Experts of a small language model.
Size: vocabulary 8427, 22.2M parameters.
Below are experts of layer 11 (counted from 0) of a mixture-of-experts language model. Rows are named router (the router's row for the expert), up (a neuron's input weights, with its number) and show model dimensions 0-159. Each number is 500 + 40 x the weight over its row's rms, rounded and kept within 0 to 999. Numbers have three digits each.
Before each expert's rows: a language model's description of what the expert responds to. This comes from a sample of Wikipedia text that the model never trained on.

# expert 50
Percent signs, table pipes and coordinate symbols in census demographics, election tables and location data, as in 15.9%, ″, sq mi, UTC.
router:535449474506490449479448497430508504473517466481510541487522532491526514538566452524561467524503470487520456480593526496510512516531577485532530518457517543521561460519525529484530565458569581542446454500409436498545465478505508556506527458523525487490544505464548527565491491433477563442416466544465456452465499444485530449537522421534517502471551487573538525504545488447433563500507527520478469488376544462533535515513497418474560479541541481517501535466446522504497499451464420
up0:519478593521563436511429508489485462495499462510452428551462476526526492548590510469482464432453524488474409455556486585416500510479538494524523544535505562529539489571458533473552482558574542502423501392511455484525478536437560511445461534460464484494511541494501495519517518446619490533558517483514426491460507451516520508526471520472503436461429449438508503475554499517451520464515545523487498529488490519487537513491479534495475468453549553499545523496513553524530489513438537
up1:493538425480528476585537486473512439498520457474510558538548539491511551491497508401460520515483524495474513529509481479530482453516517472469471476549446541529468491493443489523526504476585572495501465474430491477525469559545536478563455473603470563507393566497543496418435477487513524440499465560498491442463502463486548509484530480648490538553502472465544526461535494503474482513487542445545512461438523494475505517532420434509559484509493555559510475422482475490513500509513556
up2:516492515479478478502415497603502439467498496474435414499502477503546547506462451519461519493483450479446498585475512517431544541622546546502437526478489536532490449539535509522502455461464461521497467471465495543560513466560519548512454536554501523521586486529483488560592561523523532441405501440558503477576472561539545462511539514455467475535483418461470471525486526450462497527455494563464505432494498515560484548436464469478489536458504504473508496509518532442511538507536488
up3:491507464533516365442517442518595516540454521479487523528491525511481534475537481497556473544504497436518512504522540482527457494573509480510453562493473513508505497482491408486505512455487563421452517495479496552549534546517512527457424491524489497517492521399508443470484479532555503460546464460484469506547551469489566507487536491481490504511519481513493485500564456478543597526515612482413534430473477476478546505517484473508484514558517463493481485573495546465559464591387444
up4:509379448497457497459445497487447440441513453519495495523523430479554505467526484510470529496511454489514549526552511463495536548455490522509544511554537493567488452530460522531515554483464579575447510521443455548463533494522562589525492518485514423548539540428507438505511550538477552571504404533477474506569521507474494504486509509453455496438492453496541430557525511495542545492430481471476523535515414542457486525554487581528472484550560529486464542449515517501455470428486491
up5:509531495517454425585513436515496495513483489507529544497518457513468512502569501521497513550477475539513445561511459506522528520505524529464590545470426555446585532468577504542445483541604538447418471470439509516516534504498506524505473494515552531450529489474496521546467466528581501434510448495497528454544506492504493460528555533509542512535457471436529438423517493486544454512477504538532416424459495544528505533483424415467561493487521509497445496519522455542411425532441505
up6:481539468487493474475518473498526539549495438465532490555475538514457501545484487531550472573497479420539546460487492497494508545432495541472473511508474509617574508470491492518596543475575564494510499549537545484548538491445567523514475509473486451487482470434460480539497461589499453441511498541536459413550507510502511437500526438475517512450498524500473433446469504578535478460518547462470576411498479518431473538489457479557495474566532470474537551509429494532488395517479507
up7:511531493479430476503479478482478507482451470553524523547457519494460491591486504561483497558497522464607491444571468465537529453507516568539508523522544502516501431429537486524522533530593457528452429563464509483484503484505538565543482464527387491495487502461494503544490500521481540493493410550611505501494531504458501452489484510536536528467543483398478567494482445558491455504409456534494443478517477524519517543521475427462461601505488438565497488507511546481476494465481495
up8:562437446494414443466530529514493463505491529487548457488479457564528545570526485552468440487488515453454526539529511459535549561501524466474531530447430517523473494489448585445466493485474442487493459462513474662487548509486493553428420533549535547521437487475546489528481521444521536508515417524544500476533551518481516493504522502490523578547518514476529500501469515481531536474472507501438468514468531581503528532494456446542475480482530484539481524519500597446480406456503452

# expert 59
Forms of be and have (was, is, were, been, has) after a subject, plus opening quote marks and -ably adverbs.
router:442642503419422546533557501472489491481450515492498488483488528489494513500534451523493493517472467406475490486519530494430510499519516478574458469434452487536493501445517416499473535494466449538519476574494558517454497493494576483440554600479551486512530536554522536425524482524483514478493490517544499512467523527476493480494529543481486456565422513497521515433509517492407486472435433451520548438568575449431521538581476449468507514545524497478558494510487526470515552517490512
up0:507513420447492495458563504430574482462493551541513614534472538493506444465544495517433488545510491484521479515506492456498501571543453498511516538492502546435489478470504503522490437548503461501441504576558467485542448486550481477490483515510470381489562452515585579408517467510502505573513576483532557483498413442523461523480520467471491508541480491498529508522514463514504522462523483530420495470434523529481471548486599451533547506501560544539513543477465450449485478440532481
up1:434527469495461451577452486487467496570481512502502508458448516556475481477507457474511431512512481447465474520520471468456573506526533502529515494517484543488526508465500500518473492496588512494457559557517532508507497448599560470476490541472549567540481518471484543450488528567472582533468557535468547541577417524386457544531493427486498482527543507475530463529489472453504471507437487531488531524463502424500529505522518425485494488497446444498453581445515530416530493619484551
up2:487572525505417509531471531546484428499548471405468419507511474476459463494451427510500525474458513489521492462529457501474468566518550536479502478481492443465478471398512524493521478528561546473452548563524492531573494564503524435474483486485478467451547534516520497525489499508552573440398474494519510491514472475458539483482478504553550456544468497462443547555503534462533501542497393496532511457471521542487479514561438509486614529502538591494544488580484517542485497556483545
up3:455534483422436503479432505504470487504459467476549495524444470532497515455492565434517491544503556548472485417567522513547500467514451526548541569504539493554558489472513526480485575430485524485501446445495600515435461492479517484463448532500552485539563492488448497533519475472474479543541479457509528470514539413503489523504541534492438510472577580491421466545540499490515434597477544530520501457466449470526497527542492494503509510560569538453509509579496498466463387479465531
up4:455570480477502539535546455523556515552465493509572518475492489528427470450539441505503484479450489518463492466555520426514467559635505521518513472490558498477496574491423502527475505513489469544458460481500531535490543494473553474479535559479516543525504473530561451521468476527488486437536516508538428513525542556535493445522458493518447481456374496503544465432486494502496544511451506513499549559442535514446577501577435476462594454526486473447458540537529417469535472482493485
up5:489550476510466467495492516549482489492475540468507490435491508539533558437547520543495451495448492442526411457516509469466503468528540458537481458543544473492449515549516490530446490451431503485499548556492512522462478431506534507515479565463492509504580467468516591509570514563518517481513497445545514500514536474561597451624491487482437532486492486530560476495500544480436521512457512445485490551399573520464556513472470442594543532488476481534567471516497403497469462507451457
up6:459432483540498462514495514485458486526536491491500581545537551480422492506523456522568470506569574530491560498512488546522476510524492482449480452444513515463460527474494508491471551457579437518474477558504547435528559535505494511500504472570469498516508474495541446503543480469517432508559564410471484497524445534430540628478479497533493456505471475537541454538466536532530483546405511418522503478487462500458502460451575496483483428467552566493519532580485540429469442514473525
up7:527469510500510455523549511513443526468509514475510461434515419454540447514535551518531543500444479460449497509507481475503533525519531470479542543480419455511472483465506513538561479466512526510501448525566537572510447546508575565456496461461467506480467435538561527493557516526523522455467488542469429493537586447529482473565534435524470484434442564491530379533490434446486489487560516505534474478525516582526501572533542458577520527532507560438504456492443552482495517451445454
up8:436548506529507457537567474468476449490517431431555492482498513462449526475497476557484420563520510440444544498447453488448547546532482569522532474488488557478487486481534496485516529521498494495479504519492475447549536496548543485464434572483482492573509539501513467418449487542471483508413516532536488505584458549475409505583506532534499451533563551542594479500548497472473476532471466447476557519542474475506528534524458507398442513429479503491461514475464527508535489547578567

# expert 10
Word pieces inside Latin genus and family names, foreign words and proper names in species lists and tables (Winthemia, Orchistoma, Uganda).
router:453510505568499579503561515495445543558449463500515508570557484492472530462543513489507533472500502451444540565600478492501506423516455607521532458420535526432471522516476565469501538538448459482547534374508494503487521486488535498502520519497489470557489511490470465477522453506487461527558455538488526495536512519506469510564474552534482543527532478481529476540487525517437514488375528503526453490490466478468546560494484576502495516488467525587420579480460506581488445450520493
up0:423583469535466462458495558508546528515502495525506506495570453565512481511459433536539497457478493562446507501499464452566496469465486521585438577425468424490520505500484557501499484568545423482502560506545513509552480520539482484526479517463521470503490522544532500525509485508373430502487520492488452459541467463455533460579534563470475450513524417447470470575489424444495504529501480504439582530492509505480488545487532503517519465533400542565529481489527533550485464506530535
up1:506566477508475550509499479550587474550511529515550519495518531454483468523550413533489502452504530559523443561498510448447513431510521442602543506455553453484465468482484484482531551482451497432401495530559510552503519555546539550428437501421525465532557514515451477462541516473487448436515442485528489453529468543500535452526507483565546499519470502475521521533479450562518535433455499519485547533475456487490517523490456448535500482537507493532441505489567478479411529422591486
up2:433620468535622488501525451492520425570466487483458547446569514515507520397508492478497526543456488489494552479574477538491486560527499483465568555529531480492545479548469516590506510507449457565502563460511485509517526473477517546511483515461485531545515396466488466551478520488493458537500529477557525519493519493466486439538523536540496460525542555542506515505529442460421472500502441513464481481458485499482451494510460530455449516446512505558453528558408463449517516426487457
up3:484445502551446488523570442434437448481542457544470516479456503523567493454472496465490491548469463428473536505509515462556535459516550512481527534454521551502561462515545546540504564510426471544541478470547580515494511476507515490542475447557463420528472415564529464568510484512555447537452509474526477471522406466436499515532500518513518605519527487571511467439497450443515524544497451530484543543500504536510466482473491530439491561536498473514455572474495572479433486433534507
up4:446538447508454450505459522553460547552492505514454492531554495488458432472550522469526545524501511501513476510539576556487486491471547475552449579495536509482515505458503601545491482598466429502467482465431537516575490511451509439525517447460448547527543462494477521531528522559529512505543445482482512485505529437478516494509537533445539471489513525480536532471526484394454516392447564524484498476560474486493512471517479483505528485458449532438488492401513643481463500505540521
up5:543558494568485543472548522419466522484452459562549508489410425527536495475524393524543534474516497459494528530497484462491535487554490461524531523407496487486494447504531594471526544447462512535509557491466473501526501581501499577545486445455508451494487513515465504409542527460525475500500454456531525566529473536493520492495533544536548519554491465424494512507562491456441458512479522514492551516508532563565512467540473515420479449487464489541456538474466468532473426563393519
up6:446490538492537466559500489456462501457496523544513488506484500501513524487478520477494590434495505462472549526549522546460510459460478518497479521519511520467527542550529532541474466594527416505528429487508505523428448532468526527535481510431495470574528501542590518518452436565480501468532441391502452560469492472547468517461430499618492495561493489467523458518557407482468563496513422457517534461479559508603513577510521504485466421447495496484471522525467525514510502468474527
up7:486517453537558531479550527468497485470453544473487606505526431483438434468458461501491476508517498514484553508488534473548514451469509602552521446537481430496480550538473508565476493516530463521492536519520502558450552471531503514481462523456448546488457547458507428515510532577509466487503439439508541494484484530505484516482502562495598522498538514452527480476413447467437545440514441523485427518499550576500443535485422538542571522505392577542455531514527532499460495483480516
up8:433564515567537541497506550437517479511483433528449560535458448473541443486461477548448567480462465490516475474577520492511511463477546514517541559476440439499469570404516516455502454528479480501516545467484486518488503583529532476445460539523510550547459571443595526432478492554526504499578527525482473588491510533461519507507537509496483459457507472488555566526493486438491466422419458576466515495469423480553466512515549507514496511485441472506527516530443567536495488470462500

# expert 52
Whole words ending a name or cell in sports and results tables (York, Pacific, Pittsburgh, World), right before a | separator.
router:523470522482525490480530503539515425516559606488462454457492455534486527440449503467520493531473483562463523531452475461521490478479548451412532414515534514531481491540443491536516513451502556477471542476499449457462469518505496483558561535506516549510518491454469509468576524464431482488519508601523452465491532491474484552506496470459433516483501574431538420578472442503463505475534525542547564590494479503576515527544545487574495517423541483431483484450491446436452534548501497
up0:501548454516499465491436503534553485485415489428499525575489482520545503495479528442475489501523487572422505525469475490497483563551499449488473530547478464467475465517459541479465475505552493420476428480543527507530477497470533509558523494498471504540582500427545478428543509530533391514545475478530467510542507559480526479556510533459420545522495473487503536567477513545532540501464561426525485462519471555441527545464418585532516542485476585439578493547502431442501531495494450
up1:522485452461440470531408441511483463592497442522510509437474511523441524515493488436550475541475517528543522510439537476533380543498478495573533489441501499419479516504499498509509453433522504455464440518500483465521547451466490484511432506505465496483471546572558495571525474445540549472490513487482512500543515570561540524539588561488438509534480507594497532503487471467502464519510554381529486574472512523446554519526475496498524548548483588482519506527477475525429499487529478
up2:440470480495503432478477556498572527547552565496447511521518505474475517480517426446404519510412559553530496506460474465444465471454505446462491539452513489507432461567492458500538455522602586479481509467481539501490439480521486490466539548467492534469517528472559539499475477447501475450445518503534462452528555450536499489506527527551500500438549522546484470496520512503525503484500594439486558451435493490519541546554446554553529546479528513445528531519593470517472499490606457
up3:474493430485484488501506491482493469499567562524499453470524432499529514471506470424498481542507551496497525483476478510451514472518530526452471517578519524520464475608444577526485503516542612492478506508498489566524491502530516489493489568463465447563485574458454497421550534506506502518459497539494488469472437440438467533485422545545470554529489525430485485481418507502451536515499400523488484527498407581446491516469498563470573487480560538498534419568531499521507567562491479
up4:443448454430517453482494523476554513524493512474500451541436577496462484591469516430433556504497443509566557526574498460518441442519488383543541414513468454485566523446473470509509529508522462495523509404534469497431524541563533488485565518507501548499472507492537522480532500516448519505507575535476529497499523455508431458466555472508471538514483527480532488510475524470516536453547472485480601587532508512486504525515450455531482558498545514500571555452450516529436442513502476
up5:515517502517484419506411479531485487540486615509463428447517515516515511520483431487553524512403495505525490487538494511538479462536472531431512422534502450429512563477470544558483449556501466503459479549549503504556493504548551544504501503511498435527512550484519480517489521409551487457542499441507449493455494517535590525497444491513523546557435496435463452493438555514468487527560564502481540433541473547455446522512562506461564502528441505487548500503535415578482534463499484
up6:546528507501554530512515493508473497530475530491499422487499444446542555450517511526529497545548473506520487530484482553495548469458491439564500468454487497516565599564569520523485495497533447488491516436464546480436478480509495500513490518483444499496511498423436534591527528563476456409444480473461496515569449516537506491560492530473489486482533462560377527523494502482529513476493515526458583513547397519536528538472517484440474481400539513485485458537506496488447422515616507
up7:457463426587529480462544501457487446478616565489414474459530530473477465546535463423523458518551529489543518467459537460454556475482507465480524455524479573512498511494531518556483484494476508540521475485488510458449458518554493432445503463548502527524478443557493417524468524545532528465531480475435453502467517539416512494561558481447476525497458502570506488462490491485485541444551489506427497551522529482496533575496546383494511522554508501502481503576554568511545563490471531
up8:499509548535440494484445480559465443510451460499478485564492521578535558529447503507414491518579503579545508442532512498473577450480532476449530538472513481515504466510519599483465511425535442481503491519514494512499513453570509466512583488492540577466568471506512520479519586548529461492475559428454507507532472492445546491524490531523489524509498493513460451516485460424397600483516512454447491545526528567520453520434508462469410472461513501500500564481479481499440464496505548

# expert 28
Year and number starts in tables and infoboxes, such as coordinate degrees (40°) and years (2008), plus place-name pieces like Columbus and Los.
router:511494490546512501506524501506490442493486518536456503547434462459549465420464534475469429552541468629505492405535480532486565510449515508512437571444446470440534465528473549499584557461469564527435547522519469520571489465509572463437512552516478462464528555477469503546490530545468477447490533509514449537445495505532493512526434504442511504461547533410514548521493512536479483551461513482527539476454491536530515496519520491530530454492504527467402438490496482551441542449549442
up0:524519545547476505437484510507497487499424468492494531517475500467547479463485492511459459574512507471471413516480566528520502471530446501515525510516493501535518517564564401587524519540497497504508563429483495429576453583515519540477583507568525493557494497509533479518508534519473433484539500468530476377481584499425456496528499472466553442472527447486465537475488434483485525499529585470515530493466566494418455427521472495541585540431489459489478474485536446511539482540519488
up1:508552512517561495469458527493465490480517507490458521549482494482487448526468489472504532480509584489502531497529448467544528519493581526545511555503524470480523445516517569515489416416462524531504446500507477467505437561498502388487499513519504524417518506490550522545428485579432447522507525521478512402597563486522453448490464496478516485539528477418511483482494500507512538499491581524430498562486561502449505456589514434443527473522612485451560463447468565502490484528514489
up2:447460514548474532566536519459456438596539453547586514518523514449504537465491498572572443514503551520526473467514553471546454445454567495461525547492437408430525522492455523586606542457480558473435532522521498542487528490462586521488471466509451468479562461521426524501532505544500513501495472504473495479501530399464508525418551468495512536504492454524495494504459477481543547489497479514510471475494530569521502445518520471469523507514499469478500423452496454469518559508424544
up3:435483517510454571457489508472432503535532522523521478453501478540576513518446435503505493511473482544518457426393522564516500504499443494484493525488496539531466453609474560506550547521533459543455454546483461443490577511519496537504536509512494535440572421567556473480541520551513468497483497459454414562453410467484491525511475463496520553469527522531530495491498424467446498566549490558510488473451456490539536518525464496517469475513554561466529466449507506533411486528571550
up4:444472499500476488570562418462439486568499523530550570482467544517514390411477478508459433507494544520523499436550428473500552505503531536479459454457485464524485510524559489551509499479441500511451426522495466493482535448481479603527493422442499568526527489497486536500554522578535444468576522439532562549508493541517570551570468466486481471493517512455506502480438477460487494453471469450481514489498571534517505496507492504545520512518502475538480552472504478575561547454435547
up5:554497485512490431472484470478461504533531473530514501525512482481431478449480590519515527513501487430528572492452483512527624440519533421473502513542487483493571508558445497496494509484545478501511476576461452403498475487526531478547455508531502442553510497465528425513551545485514491514541575465511493574480545472477472521457522418524548455475501549501478559551474462430596551468502448437502525562445452520511519535451513456438499525438526533544446438546485500557525491553500463
up6:544499423515521454561426494465416441542500496570525501575536472505496521444541482492488430569519483565510455478444478479512550472514510529467470442510432494520528481511513520475535479491485442484431495547541605486512511458441531446427488564511470401515503525572514536474517481440458415478502559489539496521463456562501475540492559471534509565467545453550525519506496514562472479490546442560521551508548532550533523562486454535491485516461505511515571495501471473478536452416467483
up7:444505403449507503487508483474488528469508488587544498479600476572458538484442551500500458537488448572531499515494566528542497464400491489547448502506493508521531495524482560554549524504599481522506541530583529502517483558501522439470518506551516522505430495483465557483460457500514489502554494493542448464423495506509482397488405486534572465455468474539429519497438529501481437464535460518522451443497480575505503522532501522456464482539517448473480452524527543536530453453526568
up8:508517472493503481476507503559449472510481491486561476489402417459497459447489488508434494552467515467528505484434481461460544525417461502545493555522536502463564543480470518539528547432442511419469455497462437552505507508583510429529434509426513512478508467470535478503506479517478464571470502527562464497452465533486552562493510459411491590536518522483435544522591560511461492537504551556479539536492544522538516547577501530451530521523528488539535607470492502504431520481486494

# expert 0
First piece of a capitalized proper name after a pipe, colon or comma in tables and lists, such as L(atauslista), L(yric), U(MC).
router:526538506520520458509450511441473530445495443463482472541490586503474493480414568461537430494519535434554460521484495415464562558523558521510471502490488459532470470557504549449476485514442525435548555477595486491505536433465548476432523564509516482487457549481568514462452427563504546441483549555534532502485438506552493514531433478508511530506504559477515453561483465524526493467455536528570552502465423459518447457547507482475446542477553496541472540455549456515462501523461482
up0:467497523488464547494525540445472489515545437449552516527511554603578445455438519555492463537515474447529490504516485519494533422551512458515536565461478467494567500471525481487494503547457402478518467521494483496524540526516585520589564577471490529504439495558494466420500521432422469485528452541456521456497521533452463500490464512464530486476545490523476458548557444482536403474434566527512569477438499508440477430500501513509514520524511522548492572489544511523470456448511533
up1:444550447527509430540510464518521556463440426492631478466496522560441549496448470509476459528539444505469505464507483459499494523516606458513577498534541411520490489521509485532522491471503509514518521559500485494597522530443472537544488580423526478508516481503498506417503448477508479505554502500549529531479489482492550484514493512460516560446617477422545515534473491498524477432481432498435504462496476533569548470481501491510522526384470442490463500508554503540523513474494523
up2:497512492498510533576457446453458483524529559533507510506378495538498527460434523476562553544559500474509512523515489482390560462501450475480532550503558519504474479514491524508467538476484486521527423492474442545473427491544528490453472481507530495518477462446490532558558565542488485541555525459548542571491464444542522474440419483414481528475517460431433460623446456483517504515478509469480456524531498518484546491542554553557419471491507547493517545489490520515506578510490466
up3:464500479543534489484544470487519474521535486473564455505492474510488518502380463423548518460489559459512456539507452474553495551491537423493509524526542518520486409555586530502538473408467478483512518422530494423498461530526477500473419560485479494458508547433536556463509488583497552457453467448479468506523518482538431451526460469551531555528497538536496461482480485521520525489503567530430490504533541496470474459527536522499482588577578530407495527523512528440547468535492543
up4:470548564496526448424495522461452482520466490535540564502514485437461416509471541547515394472534561504502565518578449494449572414507530499509423499502462491605516492459477493475531520509497465555475479502506538529480523464472491476510505523440523543553525481468595471484503510517472503494463469533552475535524566430444441464549429480509537512416499476504494530599508469511578495475504509554530505543456496429466448506504519440517474465527465566565528482523562513523507470483456521
up5:576465462524576480510483491444537465410538473488506549469446486486514507539467484507511538474452549447539456421509545465544572468484482451486566557460529513534525482568444552547487522540495435452476532483540510511448525452463522487414431537520463557532517562529463520523500427521468514493522477548547547450525575512458576500486580515578480475464492482476497481490527550530473526485488480497453484528457491391508538479552451511464488569410462560465528506519519450488563481476490510
up6:517546506516474530505520478461494435537496421535481528497486539454511519483473530491473596561510489514462463498600480544493513471537458529541518569461503451539571495509495468487454504522475519502534536456439524526447519516542541529536516575463518516442512493477426457526491448478408552441482471521569434462537493510515493480478410490557546537519548459552492505587465476527472522458522519491453487500465522439488432411551516552483436410446542566532529561548497494483437455490554503
up7:493463509485537484450514570502515490526536494497469517546491502421499514522481387566469494473554515456448533529436438472470532569469502495511531421538469456501500467533468577576469468496451522463531464500462503485578490484522489483558536557527554499484538489485456498495453613508451458472557527482573466475508496509555479531460436547443467533491492495492583533512506549501511464489520529467524563491405483548513461494509518474524554445440547627486515511506547485438441519465439475
up8:524615428543508453509428482487543511517526452502496468500453550502528411514487476549513422541582500437600517516443481457588552551499506567470502504523545508497499593534562514487526476445516539421511455413509514534513483494527569478520479448546493472541493537468534520522436460477515443480439517478542506557534440500443471463502494512569544472539537522464524418488485492488431518483536517468441497491436440511487569471499532486534519480498481500495518542496540476524489430501443500

# expert 2
Word endings and nouns naming a work's genre or medium right before "film" or "by", as in romance, horror, anthology, novel.
router:516544523502503556560506449526569448473523492543471477509464455488489528500448404518537504613524443503525515514453530522540522489531528480408499402472507501499429467468498557451459505412528474435544558566476528436440543490504428483496472525471535501560578514421498414482561448474455481529504497497565493524499556473498522520504527551563485507530479540543452485510500488462523446523526510463470571499470508474541512411510461507507514583453546519518544514508533506445430518487513543
up2:527544552535532492483475457493418467533563442496521508529487529526365500512500431519524518504505485536523474545506537568451513481493491525452504485496497504478478467510508421498500448522435493443485508455492489533472633470546521486492454543538476486547520515424576515508526485468473495547550553396526470459473455560530528526476545531579458513521524534437496463448449462586435444439497546498504534464511432561482505517466517544593553474562475489474496523536525505502518469476449510
up3:537547442496528481479552494482464461553468491453495533471496469572465504548488504570489556611550565527491530489561527541514506405450519551501432492442447495552525501477498447477539481531553420486511474496507542554490544457477449489516488505462510492424514499550480450462493443492518399516516524493555494429588489539485559491484502536583506459480430478543407514524533478484496502467487516503547491444541462413531441561437469461518564529479513520556522532480504543446472517483491535
up4:463465476476458539508562478456510452469514459471548581518475495535466536491496551521538528510506534553469520540562457491464521448552500462518542539460579441488468513518511515450458537463518510472500520508487495459436521596517428542425531567551447574464445537491473536565522443437456509515489461508577499543516479527526469433500561518506497500493509499460495463426494543445533428542509620521470487437458519517471393489560510511493469462481504492574540556468457501554505470482517452
up5:546460525506535563508513480507509499454419563455479562503422500556539488537492515558530480534445504578394444469533564509482536470602484506511468506463501492502431529478503541477487519551517420474562519541527504431455436575463501525511487514416492467532471523474578434464480507530528481512451535441501489459549448499475465544520484542506498522489501532563463518527505491454547553599531470507427531465490550501424480444502504521498516562520452508491518539531431415491454517485521467
up6:488596458503521499572524460413515475511533504478531469517536519520544547445496423455490515449504446528470516416485462465477568467510428507466520484469495454509478515527551535525468518541482534446441482514453540461504537452423468449563538498527435492547474518430533547503472421551569452506482481446515516490485524553534467592510542542511505469466558536451495470512502460489552514537435450485443557496557520503558566493430517496453444479481460530513528505561515543607531514539488528
up7:503505474501468542497511436495558521580489515548468416509477407491478476470484466460437525414492536452590462500445529520546471484505530468531554473524505524562445539502551520533443468540522541495475496442549516499474504566459462567432501528549509575519493516498509450454481426507390466519527537533514513537483485439464495491578494562427580521540513510503509471543443517483512449547535492539533509482493493498514507450530486428504508461485497495510480488557477473627580486515454441
up8:487529484522548505514469517507511387531492507503541559542475490522477451505501508515539537483551484526506476491551563509526483498522479525430469461450456487525515559512480509465505442575545480393512492509565598487467493545564555505449384508436530550485449458471498477413490514528500545519412531499593448502451523491451460420454544515553488430552477514461449513483498479472500448471505508553401490475497542489520523483476480538491503534446496517543537574490566500513494566538531496
up9:466535534555503578471537498501441451541511516453533490524459522485562526408524479505482498475462472434446548500472564503484517534422492443489512495457447517496542456522467517500466460452565463557525488502503489486509544529471467501517458492509553463511551520519448505407515546507484525458460461496564489536551515436514501415431528560510575526521532455645483521494491469473533513434507513459475550568508531472466508512513486561496493528402543430513534502498539603490490449442501542
up10:513483508550574476529519489557513485533469535423524564460488441575532425489476484473512539542478496519577539518535481482509612502547498455483430466512445507485501521493490483470469502437485473514502485541476536585518521456494458559475491531507532479545429441421492461524502528487482508507497540486539446467571413491484529498452538555502550486536439541411579448527526558508471464483553470485539459472463588454471486511520448521556498442536454541506496497436476541457578453532509443

# expert 43
Word-final suffixes before punctuation and numbers in tables or dates, e.g. "includ|ed:", "declar|ed.", "5:17", "on 18 October".
router:519506472458561522416492526497509429489484483480579524550464501516570523528509432522512466445521495514458536495469502487535408497620501483503443547421568509553498423516502468525479478534527507430473438459526484509533435475466516488533542482492466486434484481480549530507494516438500494488573485468484461477604408535516487526554553477484472456537452526547541500523506525512510488482523559389498496493429481462521476543483587426453477484543456505486494512545508428486484493471521584
up14:499539484483522543486492449558532506549501564454559517496458476547562515488413485503460508534469555515537483495492475454508517430517396562477405528488517451549502519509521557577452501488509565585439517518500497517523507409469517542544537502484501510502500512477524559479591494477478476463464471490504453478547462446527486443547475446521495547435484504474534523515527497458531498470480509489517416556479539487505480501509438493449437511461499597493541548580453418465565578510439457
up15:466540508528490510523466483495558560563537492519525494572525497540513515451553559496510487517516470445564539522488435601561514586517506519495448489583478548442492498518462536516425433483464455432419477531478506515492540500439560466531492592459431448491545514445479450453496580485510486453444536539487440424500499515533549531537496513536529492468478476478506529547507504490469484481578467486457490484521459483503428432549513505493514454546509507506574528481404459525498439433537483
up16:539568438482512487563486522509430464487479452502505541498592447543600505554448564489507528442476490474530532480492424467449473498608506501493537514474470491523509526422567559465492580492497555518524505484447501465515494466489474595468499551438458501517452532446476515539444489460518556472456524503467521523478433539487455500513536422493530467501473469451436482539479504550535471517539560481496582450459482535516473486455527547526544452580499576483537440513508525530460440469490525
up17:412496500569513469456509504504501470440457476490501547481488497556485554508509502484494472503491518448461485464520519492523466458501475449543516458391571525545444501437488507588541498448496548487522547442485485509452495573490501537503507469448535494560540564506461507471477529511467505577510544484458515414604434507495471470525516497475569527535520522587533500515491550432451530479482465455576474464474445457533479477479500479430484545560471570546538554620448492528536480482461535
up18:487516453468504440370464495481444538543466523490524540403533489480525439468457563460563516472481470520457556530441548536460464553504535436467482510522544432463519492489526435558515530515563478461457505494492444513506554510505497487496506472539423539448446441472536473445571597496541515547519531475559470473480489519516514498512509504532453472576445582439549464534503455515441600482498534476539545503506484517451467514532527554523570550500464526483492511469459492477504510568533536
up19:491582466513441581545549518567471496489463548565538461485494504524563450521491400496472426425452494450485552524472493408412438499518451482490525490577487496545513534460440520526527476522466466502483498487500517493485539494527467557551494511441535524507477489479502542563489477500443432464477561547537525456500399516527508478562549499502495523549548513517448461508529521535563493455431524428457489494532550489510549523482476596527569553505504524434479456527501480506524497486412486
up20:470545495465560420431426575509520476445439470529548558439447496456499471519520430475441506550524526411491538486512528445530501538478442457540533537488492524430482444597540542542534489490570529478486412520492492471461486462413543493500452492581483540481531565461457508489528501469472551543485536485522478527434498501490471481563482561551539504548513510469464540490542527514506491476519500492424439518483579511561476500533550553503485505464505554491538491464538484564485433447508553
up21:419501529499447459522546522526505429548539425470524508477438469563501484525439498511515546509502485537501486496454449531465502491544517471459488557530524469587459471481532496517521462471546486517548495470600496544504516490535525529561538480551517534498472509531445421467473621494461501506453514453440536476526465546465437431484505493565469475496498518499535599516478545441470518467491496468500456487463556565518443417439479495565471499601542467475491540489439476481511482571502585
up22:508497485458478514509523516463493447490420596504506492410465544526504462441510435445487516470461545499476490477507456478403480479573530533550508471452530524486476484519508497517513514586517514473457479510516483511434482537457591537489465468531493596459468509466470538518527444514499515449561511485557453442555461501565586494603406480552483518479536440542467476524493445537489495468473567548497443547469495546516470472514541551508470448518488538477604501534516564497545499450516520